From a checkpoint of a small mixture-of-experts model trained on Wikipedia: a variant of SOAP for the experts.
Below are experts of layer 2 (counted from 0) of a mixture-of-experts language model. Rows are named gate (a neuron's input weights, with its number), up (a neuron's input weights, with its number) and show model dimensions 0-39. Each number is 500 + 40 x the weight over its row's rms, rounded and kept within 0 to 999. Numbers have three digits each.
Before each expert's rows: "mostly gets" lists some tokens that are sent to it at least half of the time. This comes from a sample of Wikipedia text that the model never trained on.

# expert 46
mostly gets: "=", "st", "born", " coach", " William", " James"
gate0:538549514448488472444469583550493475502375459530540467502482491531534535533499556483487495496547405474501435544510497478
up0:489496461530487472559598518509442457528526572554544582517464522418496557525486556421415433483579521480466523512546573462
gate1:514496469454484449468521474523504514451514507524464558561555490535502549529512468487491523545513446544551534525514513483
up1:538558431424516433479554492435442478544591495476582493521545498449482503507529547446537550571531543520436531486435530539
gate2:560454515504424526459514472593456450474527497554468472399514483464471557508420506494445554470518461530560511397502430498
up2:489543520514505520525484501532446511564392493529567496545466551567555559494554524517501425494494465502454504488446497460
gate3:449547532505500571503518463492427452516595522527561480480506558537504431530462526508558490552463511547587514517478441471
up3:478518495499483541523472429525481488481513598515425457543504521538482552480492496494512538570541553449461481503524487502
gate4:524518465552444464517492449549507430492523482545620498476495436521569486519493455503492518502523411437567438491483435476
up4:542347513467531475552528603506537534452462491448427520522499526516504606456567492483537562489465523508512501489569537542
gate5:545494504554546571532504546497497434517513488483482541463464499521494625409560517498525429490534406465451491460548490516
up5:492505538483516491463451543493585467431506532500437475587448444509448518492555531522485441527482428555411507432511497447
gate6:484431509506467478407480434530497499463542460539455453493413459487452468469544513536436574458371489458511508498575452530
up6:537551521489445491530415479461463479518474557487485445546588443566457519415580485378472520468381503516521460470512504504
gate7:478505539479489547515480451499466464534438506488490516537543473510486524434408521448507518514536514501508519480509466497
up7:529530548534502522511510433457477488545476495485555530529524449465529482548492446453534489431560493492569445549494488477
gate8:542509433519464484505523453505486530547492512544490486575460430444463442584493520579547551501417534425515613510468523478
up8:532552525586487478453504478484481534442498483509509494511542491478475439458537519505524587530519516534504568499535583511
gate9:508484460476487556502565547462526500483403527526549572498495459537465531483489461520463496424492509524508491556530542532
up9:477556524544516462466479468464447537530552539491503490471499561433494493535439496465456403478508441560514430477478483541
gate10:421570499535447510482466545485447452483407471497526497481482530490450481501447466511419540483541469557507553436528502525
up10:594449485477532508455483423503519554502565568474498508528536465515535526481614493504537499465531519454487468496468527541
gate11:467500470447471537483399461495473492532488571543523496447499464447521518484530503473422508529427499511436479504528559567
up11:523402497513464549488527489476530503516532515554448450507460440424435498569577467452475435536472486523471562486484548517
gate12:536542472492527493525523540498475489472511497521483534565517560516500447537474510512447541503434467575529448502517416508
up12:432456562431558490429554461514505482508530492541538481410501466531491567445524472457550548481510552540513553450473561481
gate13:505464561509485488500485499525460486533522527520474520468509500501440498484493515483446454452572428519504481458486472510
up13:493465510501505460475523590479472510570593502523396532481563506536503478519469516441433441475546489498473492518432455566
gate14:550479538482498487477490468519453572445416498452473501495497463535485495511375544522533533519436448484543467553491458499
up14:531526451502533546508533468510541447501520554521467484473482531472440517500516410510561479519479491510597557442410495457
gate15:528517488588490568544457533500521588424519473462500550505482522553440468545536449508487483470455501538485527504477475512
up15:463467545473519517470485500520514435479468534579522524456445542507572508558389494522500441508499553451525468426543492471
gate16:539526444508502510470490527542600440499476442419507541481455472518619419457562542460424519507495472496426446486519486557
up16:488496507499497525457525441524523461532560481459409515447543521461624469475543535453481540462489516505441470499532451554
gate17:574495474478473548536503587504508460592522531506455548480492585446446403547455530499467428549567468547474491445582504519
up17:496500566492434524526482496518529501526453494595467565534536516494476434479415473527533464522569491522461489478502492484
gate18:537458545450512492506539491532499463550535486529499484532494498564504459542555535407540522504543556508464458543500491471
up18:520468457471513553515466493509552470563384564458495465458448579499548486465519458546502450480436471432432409433533508468
gate19:556518481549572510483510490528472480452509522561539428435483501478547483506480539519503479470467431495519502485519481562
up19:508560501558550522541490527538468554472480535490576461453498500573538474531457496442499491536458424463510467513542441480
gate20:479492431534497500527547452523529539522517451593563422463484478525500416497484434525458483524530458481550506485523486458
up20:530532522488494460465487526474446521533478579479463585571488496461544558538481559526535491411490556474503543496515494469
gate21:538455584481467481514482548504492575426482466500458515517513540558414444520500491559498480505572531499511481444508470466
up21:523486511525454501546511539596479511522508431561544554459445497496591441495491535503495495459502505470504512542504526527
gate22:468478492534537484468488496496486532460556482451516516392415452583491397503436569526481482575502556529505509443474444496
up22:545482546484506475544423421530508535503511465496486477495599519478476579523466535539602543555566448521490444450460469459
gate23:529538485492526506480578484528520558497470497532560524519488438464478512531484461491500549595557510472524530530482483452
up23:507515550488509491460515532480404454482467528529456572480488501566527499508543600527551504473440484474482461499531542445
gate24:440549441530448529477512456500508472430536477553503484457483522477566440505469455540472489527456502504466465545512449514
up24:532524433454459505438514470486541401437490480506558465537520488544546539512533418535467553424458462529522461538558583523
gate25:515450499558538499444485490473521490453425417523549464428446522550551533489506557471568513535500536521515540504438430502
up25:479459549488548480548416477485459457565405494551509502457444478495498529558446516550482480551478487493552515493505535460
gate26:492595592511542518520458423451508499517510516532490477437512504453483477473477446461479489486498460433569469491457451462
up26:446584616541548507525432504507436539517550469505489463444589493508497436446481477406496494505498464419520472540464526469
gate27:487559512495459522464496511412525498440451498505438500522569522593503568455513479467443524450503500501398578430446490516
up27:465591528490431509480536526436502478470487470546504467503543545580526519494514458524476524478492461456477531396492529496
gate28:475495535553580504498485492542519432527443494587485514409455499448507409516468507520504541504488493433547498456439537487
up28:461462497505455442508463539478514515485520474435471546471423541471495453503499497536554517507462458407534461499487507487
gate29:399501475487532572488467461503482537500479473474485527440533566543478540480501435562488438430536479504607492530510551570
up29:553538499485503514484509507506514506559519481468515495486503506588480491533565560406519480486469515524475555612471559521
gate30:421437486538467562480477513439514530399494510560557502464490500465443479552474452511426542505425527444534544420507471493
up30:556491505520480581512514503486523512502464500504533547492418546552441489472462529471459505543434547479541475466441520475
gate31:525624505613446520453383456464499501493499520522491475537476495525455463544466458546456456506490449480556474522513428482
up31:471492537515521481464466468506484518477525456539454453512505577597381485434504532539493493506585527436554504534474532442
gate32:456508543451556472535514479468554478423559512512486438521533476500526495469489474505432524494522467525501486434519514533
up32:518526457508541430492559490473496475537494576534458476546466489436503502458551501541516510536453522442534486465423578496
gate33:513515502519508509539471485526476505540524521489510456525467490586521469536460459453489443428511496549554510509381465424
up33:533539485481466562502469528496491449433480563511537474511486458431581469572428510567513475521468492479515464526459448524
gate34:471480483479497556504515591486495441502479521544501547494538533522531482582519510519507414530505503475591476560489556504
up34:524462525501461519507428530516540540518513562468500487494557586491550540582501474521552458594451539515476492579521569457
gate35:484550482543461469463506492452518486490459467483513518507488555520523487480454492466469460512456529500547505450498501482
up35:460541511495503445455490522477425495462510479512532498456480539497546538496522504523494517516455441516507553473478496563
gate36:470499487475452493529495478475491507456481519575482502506499481468517536462571502491435456582498455478570552483502514478
up36:517549489491473484545527558554544521486485485563462482506481420450503498566450505547487490586477535535577491518495468467
gate37:496484554472441589483518522464508480438510486564576478437432488416496522631503529516523566496516446539477532557526516517
up37:507451522537483465512439459556563456488433518483514506508450536503501519458462448465481436476551467487513621575454517435
gate38:471432460489491476513486465628578516509471558444494483427522530553594528534514490494492496535508478481553459516548440453
up38:531570580612583504498438534454443518514487456528513546512532437469440511490477481475460487422490553501455515476465531500
gate39:540547505445588441489457468500585531559476506522477503570526506532473496463449482467497517482454539516615519505450495515
up39:465515510485543599559513444476569496500506519527490474592496457474501438453520480530591578488528500521534513562524467535
gate40:536500491498515494527446589422489492483536527520500415531528520523527442564458379458470494446552475498512554549535456506
up40:436567481489553530454435494467557468458588532490534471413507523462514488516540509493508512526503497428527445481467511423
gate41:547512490494511486474439481503502509487499542489490533462430531496540572535502460526528456465501457516471484421490466468
up41:553522475542532471517437535523480550476441536557598576509459533515515506529483492503478493525484447486444509408468456487
gate42:496510559525557525465507526515551448448566541464539501508452469499473476392559466493524564432544437530510491508480449494
up42:530562465454501525502537499499527471454503489461491551540544573474435474447580611579468494518551464463522496374450511449
gate43:440547518557475501515560497548451503457501491497525513486439572533463490483416562509493515496442497462589486429501448442
up43:555435532487438409513466528526495472527453515508498491510517409512589487506525486476523473527499491561490539537471548498
gate44:461552508516514500500475543478513525478469448391465481461516516455461481574461520495547544546558485531537504476460427461
up44:532466505541480487427435468592455457484475489551472541496595457481504485465476451485505452441492529525486510499460512482
gate45:500494491479471507528492509513536510477512501584442475489437498476491443511450511502482510498487518465509535496462478601
up45:526564501482540531526454481502464545505511466391480432492535509453453466479487592529478503438512438502513518557512477510
gate46:524483460531513523556576487458468451509506486456486482471414490459521409499482476463464445441511427509579511600485476482
up46:465518486578415472508524565474417501437513482437494436495545538444458516448525518477531512515457501384514459535504505509
gate47:571509549557546496475536497444521390526507510507582478521468477515537412468461414545517485529485475581521490538435515505
up47:496483475513536451506526523562461547441476541562412411501518509416539559484457475472502460540487514519485504551494523482
gate48:527468565512518535454535523471487465424558501596493545528456459500472459466504470460529447541545482485486493510506456473
up48:483503531500528504506540515465505525448520524357522498518590521474486532522553543576541531450583484519542434613503579494
gate49:437515480498509483553463435440471452472529509554435494533490443512452478513462449514461483508608453472518510519418469459
up49:533512482595480506497457498398451554569440514509479487405469533516474451513532484465435429521531431490495484519512443476
gate50:455536562531524506516497607500496585436487414515491492523518491536491474542513540514581552565482454437530552479476500519
up50:491507513544548509510530518527523454462485441535474510493533423543459496527465529477520515555492389486492545528451500527
gate51:510528501445559536515526517482515478497485465544468520508451553498604431503546475578494457428442522513467528603493518495
up51:534553541441489471424534523488528560506528471583534474529542503551516537483465488502493437529540477460486464467507455499
gate52:528523494522540522488497433484521503510473541449474414510538459492513520515518496516491499496508496463515518519490445507
up52:511523508539506519540481537463557470526511510556577532452479465512475511546507460470492519517534546450495519547503550551
gate53:531485583539539465497507523516493420430561521500499493462493476482519502539469509532536481503575468465535389511493495480
up53:503423493482541479482531518461443544481505549501485563503461521437467558550568480565553519474530465505397453533489497492
gate54:466518552534529557486553430447507549535475481516536388526475396512535498507485444599479530527421489479575513509540503508
up54:501546547522492521533463480476484554476550474546484417550517436519443552476440454535507535525473553449481522489530465479
gate55:445549512469471521433433507461524478476454503585527435507570505501464419445523542528565517480477505513489515503489543477
up55:470369546508472541478453507445477488451555525511526484472503504537471482514510504493523541476525484506488507453466494441
gate56:580483493485498468567463519541504483537540505583437556506571555479486456511514520426453465562478454507529475416542526527
up56:471507512535472478527501480521492424575531447582495501518482506475517425497552478484538423548506443494511523440515501501
gate57:485505465538511434478473536391501456461532488557381451500506509520506506464513440525474514541481469561544492451498477494
up57:460560473603550506496516489434452443494513483610429472470498547546464444461430545561533548508478461462563472406544537490
gate58:503531532500550461519474384462477493586534474547474485463503515529508500534486451493517506511471433488439509563564476530
up58:496461463512505571448458542451460502545491510492483496492498483498475540475458434546501514510579626474449528512450520480
gate59:455502511474513526469429421501478533451568478484501499459531500488510494490513478509505570511499487465486507510509476509
up59:542490505476491494546523515535489481513504539452512526499546474480523450500450609497486542567605555482456429484465525485
gate60:425628435540506550458505522507532483428490550520542526544516538512475458423535508485429483451477450514578562458520468509
up60:510452524486503450490564454509417512489548460417507453439465552455497576594461478591586532468560472454401417496475564454
gate61:526425523542511567485553543529545480572507508514455454521476501561462476494525401471454498460561472539513522482495517487
up61:501483457573521531478491474529518496577548471500460474518549562534435463446517485464468542531503486513442512579487504463
gate62:447513562582508481496492447474508548501480503549593427467558422519544515468488462549467484459522523497531544513516529521
up62:520469420479605534495532469511493467605548472510502591477519546490509549470576588487541540481488520509452542510487552537
gate63:523492468534530453460425518521475504572506501531536633506503502484569562535537428444473521472521513443496442484494534515
up63:382490462520510493469540510513471519518512480522526435494497425504481543501447472482529489482495509472478573481586555581
gate64:506539516467397490474499534462533553472474452504507467479441501566497436487557459436496468481499440492500398509512506484
up64:520517456555584489562488443463496486576524549425511544471480545561571519459456499529513462447509553505496576472499466555
gate65:483507514504465492483521555497527471520534451519522448500441421521472534511525501529453568454494451446466524488464404572
up65:464509511469581500502489540543507524519517482518511498421436447571501486452519504522450495440504482440459579563527387598
gate66:491572553484430456482495483440538486495564525538431439496487494512558446510484493554602499537473436506532469497500544529
up66:557491474497572546508469431467489526458384480480539473541473502503409513538480480492464454502527506384465473530545476547
gate67:558477526491465515529533518484506502483469551475488498520510512557533521532509443465480554460531409513447555539557443453
up67:498540549465527555470502518519509467544481454450450441476465482502571490492479506467493558453529450498553488505540380500
gate68:496509513473507504459419526537516508495506466523472493516490560541575531469454507445492532501465449543513481491437515438
up68:544502503468395511556488585483537500510477477520436487524410559440473509513456577407462480444464576502552422438547488502
gate69:564521520456493506516490548552585520506460502471472581476455527513576454476499430440525455524504455591556436501528508458
up69:457471465483540519522530521538459471515527486579463389482515530437468512520497608528447492439544490462384535486512499542
gate70:488516460505470534506454479476460418513469430545553496514463487497537457463546508447499482461440449530599507463474440479
up70:464520443565467546518606483477452511521451565460457468504533494474510438452496497482504383481530473543529483518568512490
gate71:503554498539445569450518516540490596471471479467531501482443454527509514589507529522504509520470445550507461575513443503
up71:501514478457483506470489525487483425426507507505508553451465538490609467453489524424487496527444561495485508547462529531
gate72:517518559482477532474433420555446511526481498518544517512499500517486450517462423526531493514474487463566488540459526490
up72:508492491529488522532515565496587527427548550447493463490557522498479527551412469467476529441535474500523548465497444571
gate73:552503469518478521547464414496550423499453504535574509459519521461498473543485449463487626513440507502502496525486569524
up73:527534515509543463520426591568535483534493525467629491534488539479452498519501444465541482465465519502521410570500432523
gate74:483471522564508470538503506487487509482489584489455487464474486503498492481516451511486533469404515454523543547565463504
up74:537534496390474435487500480569510494490503510469528469459483511431565505537518517451480417495462513525475493451513511488
gate75:518463503494535498483491531492523505464522540496446475442393492542490483531480478504519537519508430454582547479480546487
up75:497552532471503528501476481533501418502459559510516488540583448446479525501561511492468401515528471501480528565542492496
gate76:505547475529485519468475412571399484485526402462602507441477515547553522498474495474482464458444441551491462572505453512
up76:500421560511540446490462555463586445532509562523491533524526551565514449450499571520503532522496542465511504471549544494
gate77:531507519443474463436435546508526451534484511497492445440489503551515478534509522496496471497455472441545511465486514521
up77:523493460536518533436450490489451537546492505495461589541485480492515475451538471502528509539457573541516504516531498503
gate78:539490565531474492468550480475548533507477468516489551478447534579511466537479532538477518510476510494573462503498487433
up78:522526455484450500501438454508475455459453520550530443510484520503499518517488518521559457525503508508554519475577489552
gate79:546553501447539471509526469549469462445469513594555527517518470402449510458568506532519584568497480533403480556483509498
up79:488488477493511549511493514423478516591474500371467515486457581579489518444440494469427410440420461511462521579514433504
gate80:505496497522526479523535491440458464475550437540506528481434556525512432482549472459431503508552465447550549457480469571
up80:510496494506490510481511490498500581499593426429515557498466531556421485523499475526465544494558414408556496469524443540
gate81:518615494448555473515465539529550466448539486484497541517516449515533511486468488535490515474447476562564488514509517475
up81:472553518524513510563494476516466388509600478525551481491506560480522529515479440543503517515462516450465472559421560541
gate82:535463566404552471483484516566496492480506461467521429503513470534551445471518469426533466491505482514545484457509427537
up82:481593574488572524436561544495451482473524496535543447579515507532510510545503459508488505525491490520485380466467472493
gate83:544474482452451569496402483466464531458415455497542444478437396576522520464504452516466491517508462517526456490516448459
up83:542518466561491415571483475500475519539447515453510426433520493537478505449490497487493526525487505460498436410502593508
gate84:515510555417464498549482498444600611525537535499468511506521508501487583494549352417497517508507476512509489478488506463
up84:498464547584535558538538605521494475502502445476487514517521517510478498492472588572525403486445490621455448494516503540
gate85:499497484528507485475471460548535533496428441529495484507495563482541508449512547492485545522499494447483472493535466418
up85:501420543470583433432477484459478478503526456531565550528532552517496473526510456546542577486512458502488440518472591463
gate86:485516473561543565517477505500463515472474499469514544509443481500523475404504528495488432502510493502532523545529486453
up86:526503545493476540509486394451516502506486466483489500515488495525564472510540535496492504434567547505443479524529462447
gate87:535539496517610513511444493454399549399401499538536581565521507587470472472511508494511520511525519499487493527487510543
up87:438495507480425513470554492529502465596531500422511449497505493492541498505481486512521504483468548472508537566486512430
gate88:462437536516516520438436439537601473486480456479459480502456510540420517474443545519484501486548463447532556487541464564
up88:442430454577461471587441498515535514565563537495533487510577443563521473476526588496477507506532492562514526529476498511
gate89:474546464528479442459493462530486503508420497590501521442449500570491479437565474545456501441482442424482512534591550519
up89:486511514447494547446491582469450549434515504490559515531544538530504503480540457503417494501485462538528564487464461485
gate90:527510476450529548499514556512539549454422493453510461512435431484409472521506521594500516488512545435496524509450492611
up90:482537545579559494513558502442415490517505494453538456525471495450468523497467509588567535481456463414487520475418459469
gate91:493538581503410480560506495532525486510496474544491532472485414549517477522492532508596520460521503527494503541518468524
up91:490646614505486499480479441542429489532521478516525482542422463519555469483475494503571574478503458491532487478480500473
gate92:452548527458516536482474494435498520544506512558503516526438522491469535532434550465493495474507497497565434496542461490
up92:451549493416491556479468554387500530498530464517476458536477535493525511470506543464489556534555483518541451484522491499
gate93:510555536531501591587483397543505470511523506549557512455481506514469506471507450496490523423550432519512487489507532550
up93:533481465498533451449506596483480519542464522508382517542476536468553533508469548489509469502452587479442518484490469471
gate94:495506488486511500426480484407539518461504497419526451480497492503463541521509517570453516514534506460467487516536460445
up94:511501534521495530536531502542609460547450487544528480467551507489499503508524463458487493507428534463474426517620535482
gate95:483499472603492619468484455472412491522465506533437481460530442540499492542487461553473425520550476432497515485546524463
up95:458557451443481456508425512548486483506486508517503530509526524412492509433537526417482557545448501497509621550497527463
gate96:533505529453488456413527546510466474417560487510472515510494463464521543478539579545513497533525453464575465446555411484
up96:560478483495443543503466492486479530525494565489506513501533467445536502526482581488488519465528484515482463437540470466
gate97:589531449497477501529557434485514463505502479485362544509500504541495498472539452533481530535493436501572468483464487506
up97:555483504520524539539506484518529442477523427497524525452478452516515490500463510527510481526467530511468425461435539433
gate98:505503586515499473451484489503475572437471484538517457467503537509532490461444493474500513522572479488545527509404460394
up98:537536528518489501496438520458499536555507573564528499526564465593478533428559514518586549510550531502521500537544497485
gate99:553560465544425507470473499524528479423539512520486527475511539575453442507429420536491486511420498478549501447469520471
up99:567515484481475562459437505446472548520435516510465489511467559609500481487480478498526500473424505456473543479571489445
gate100:455521525497465506493548532453513575429474492464499413515460515480473507499583457366475584468481530465518522521477511481
up100:528447568502585494450496459504487483497492539492547566501482510498423516453544476495500492473457487550487448498577511520
gate101:552449517498516513497520483557408409461501525525522501465514487544572459624477445521558505491475483457541448517473410534
up101:575441490510543482555469455520593573477440490535543477547520513553527582486510531528483565499511513445545510567540466560
gate102:509529463480496439526490496496539515528400507486506533490458521492443437509469513566451476535434513520500552466451536512
up102:547477490513492510466455492500527548550583499500497524539458523486489538494523458503551501446608395495549500477427484465
gate103:483542521442524532459452472441497608494496433543450495482487489548555466536542423503490505500480455552593480493496443481
up103:457483490529483463486447513470518520462469486453527515522473517480577429472564461501492446515431499455570512547552453393
gate104:541472381451503501538580527469443499547479512417489477488445504444503506500456473585463528495533519476481608597459486486
up104:537550444473510447514523543550488491518544420517447468455442477493495479491549525487467501532520519487591516536426526513
gate105:530499594521477528578483447473522448519489533556483534527461560500444482541502461506516486480529450500527463527491478434
up105:464554511419579509429508479574546493534497507434523503519511524499491526498493535508542510452539504512547529547460514535
gate106:470578566451493492496478455488556441528463527558514483471489512527474428476419494541448442465523505530501539562505461499
up106:513527499530478490448569568461457573469453509568480455523453523480548548491476536510467483496514584539447579481482482535
gate107:463505487514487547475483515533552492504520524460520557521458467522440532445506479506493523488419536451523448501476498471
up107:567522461548450459404479438480515506533519478492516476516511542486464466513528485457458562486503490403534479565502520468
gate108:532498484489544528517508471488539477566470493553576456488537425450427435492517502542506533453470495440420548506479542534
up108:488542479545509482515521483462545510521503461549499484529523498497446490553500436483501538509458423550450551494505555511
gate109:516491483438562536509467458497467553476525549573477547453453466538475532457501469430447496466458554571492483491482451583
up109:484508481558495421531447545475538512496503433464546515555521511617533594537503504564536464501529482445520553553572495487
gate110:493495529469482437520507493492468554453507533549543476502555509543463505444537551491534492433483468479543533505459464507
up110:470488532552494546470476474475526484471528616481504458469462480520406448467529566483527462484479545476492528487401532414
gate111:464555524569466443535503515506477478481449515507487512484470494469518534528481473430544494459483480436564553495478404503
up111:489566478582518479511503519516507462463498532471518509453501498527478543546529433476579469461487487440522495443495444497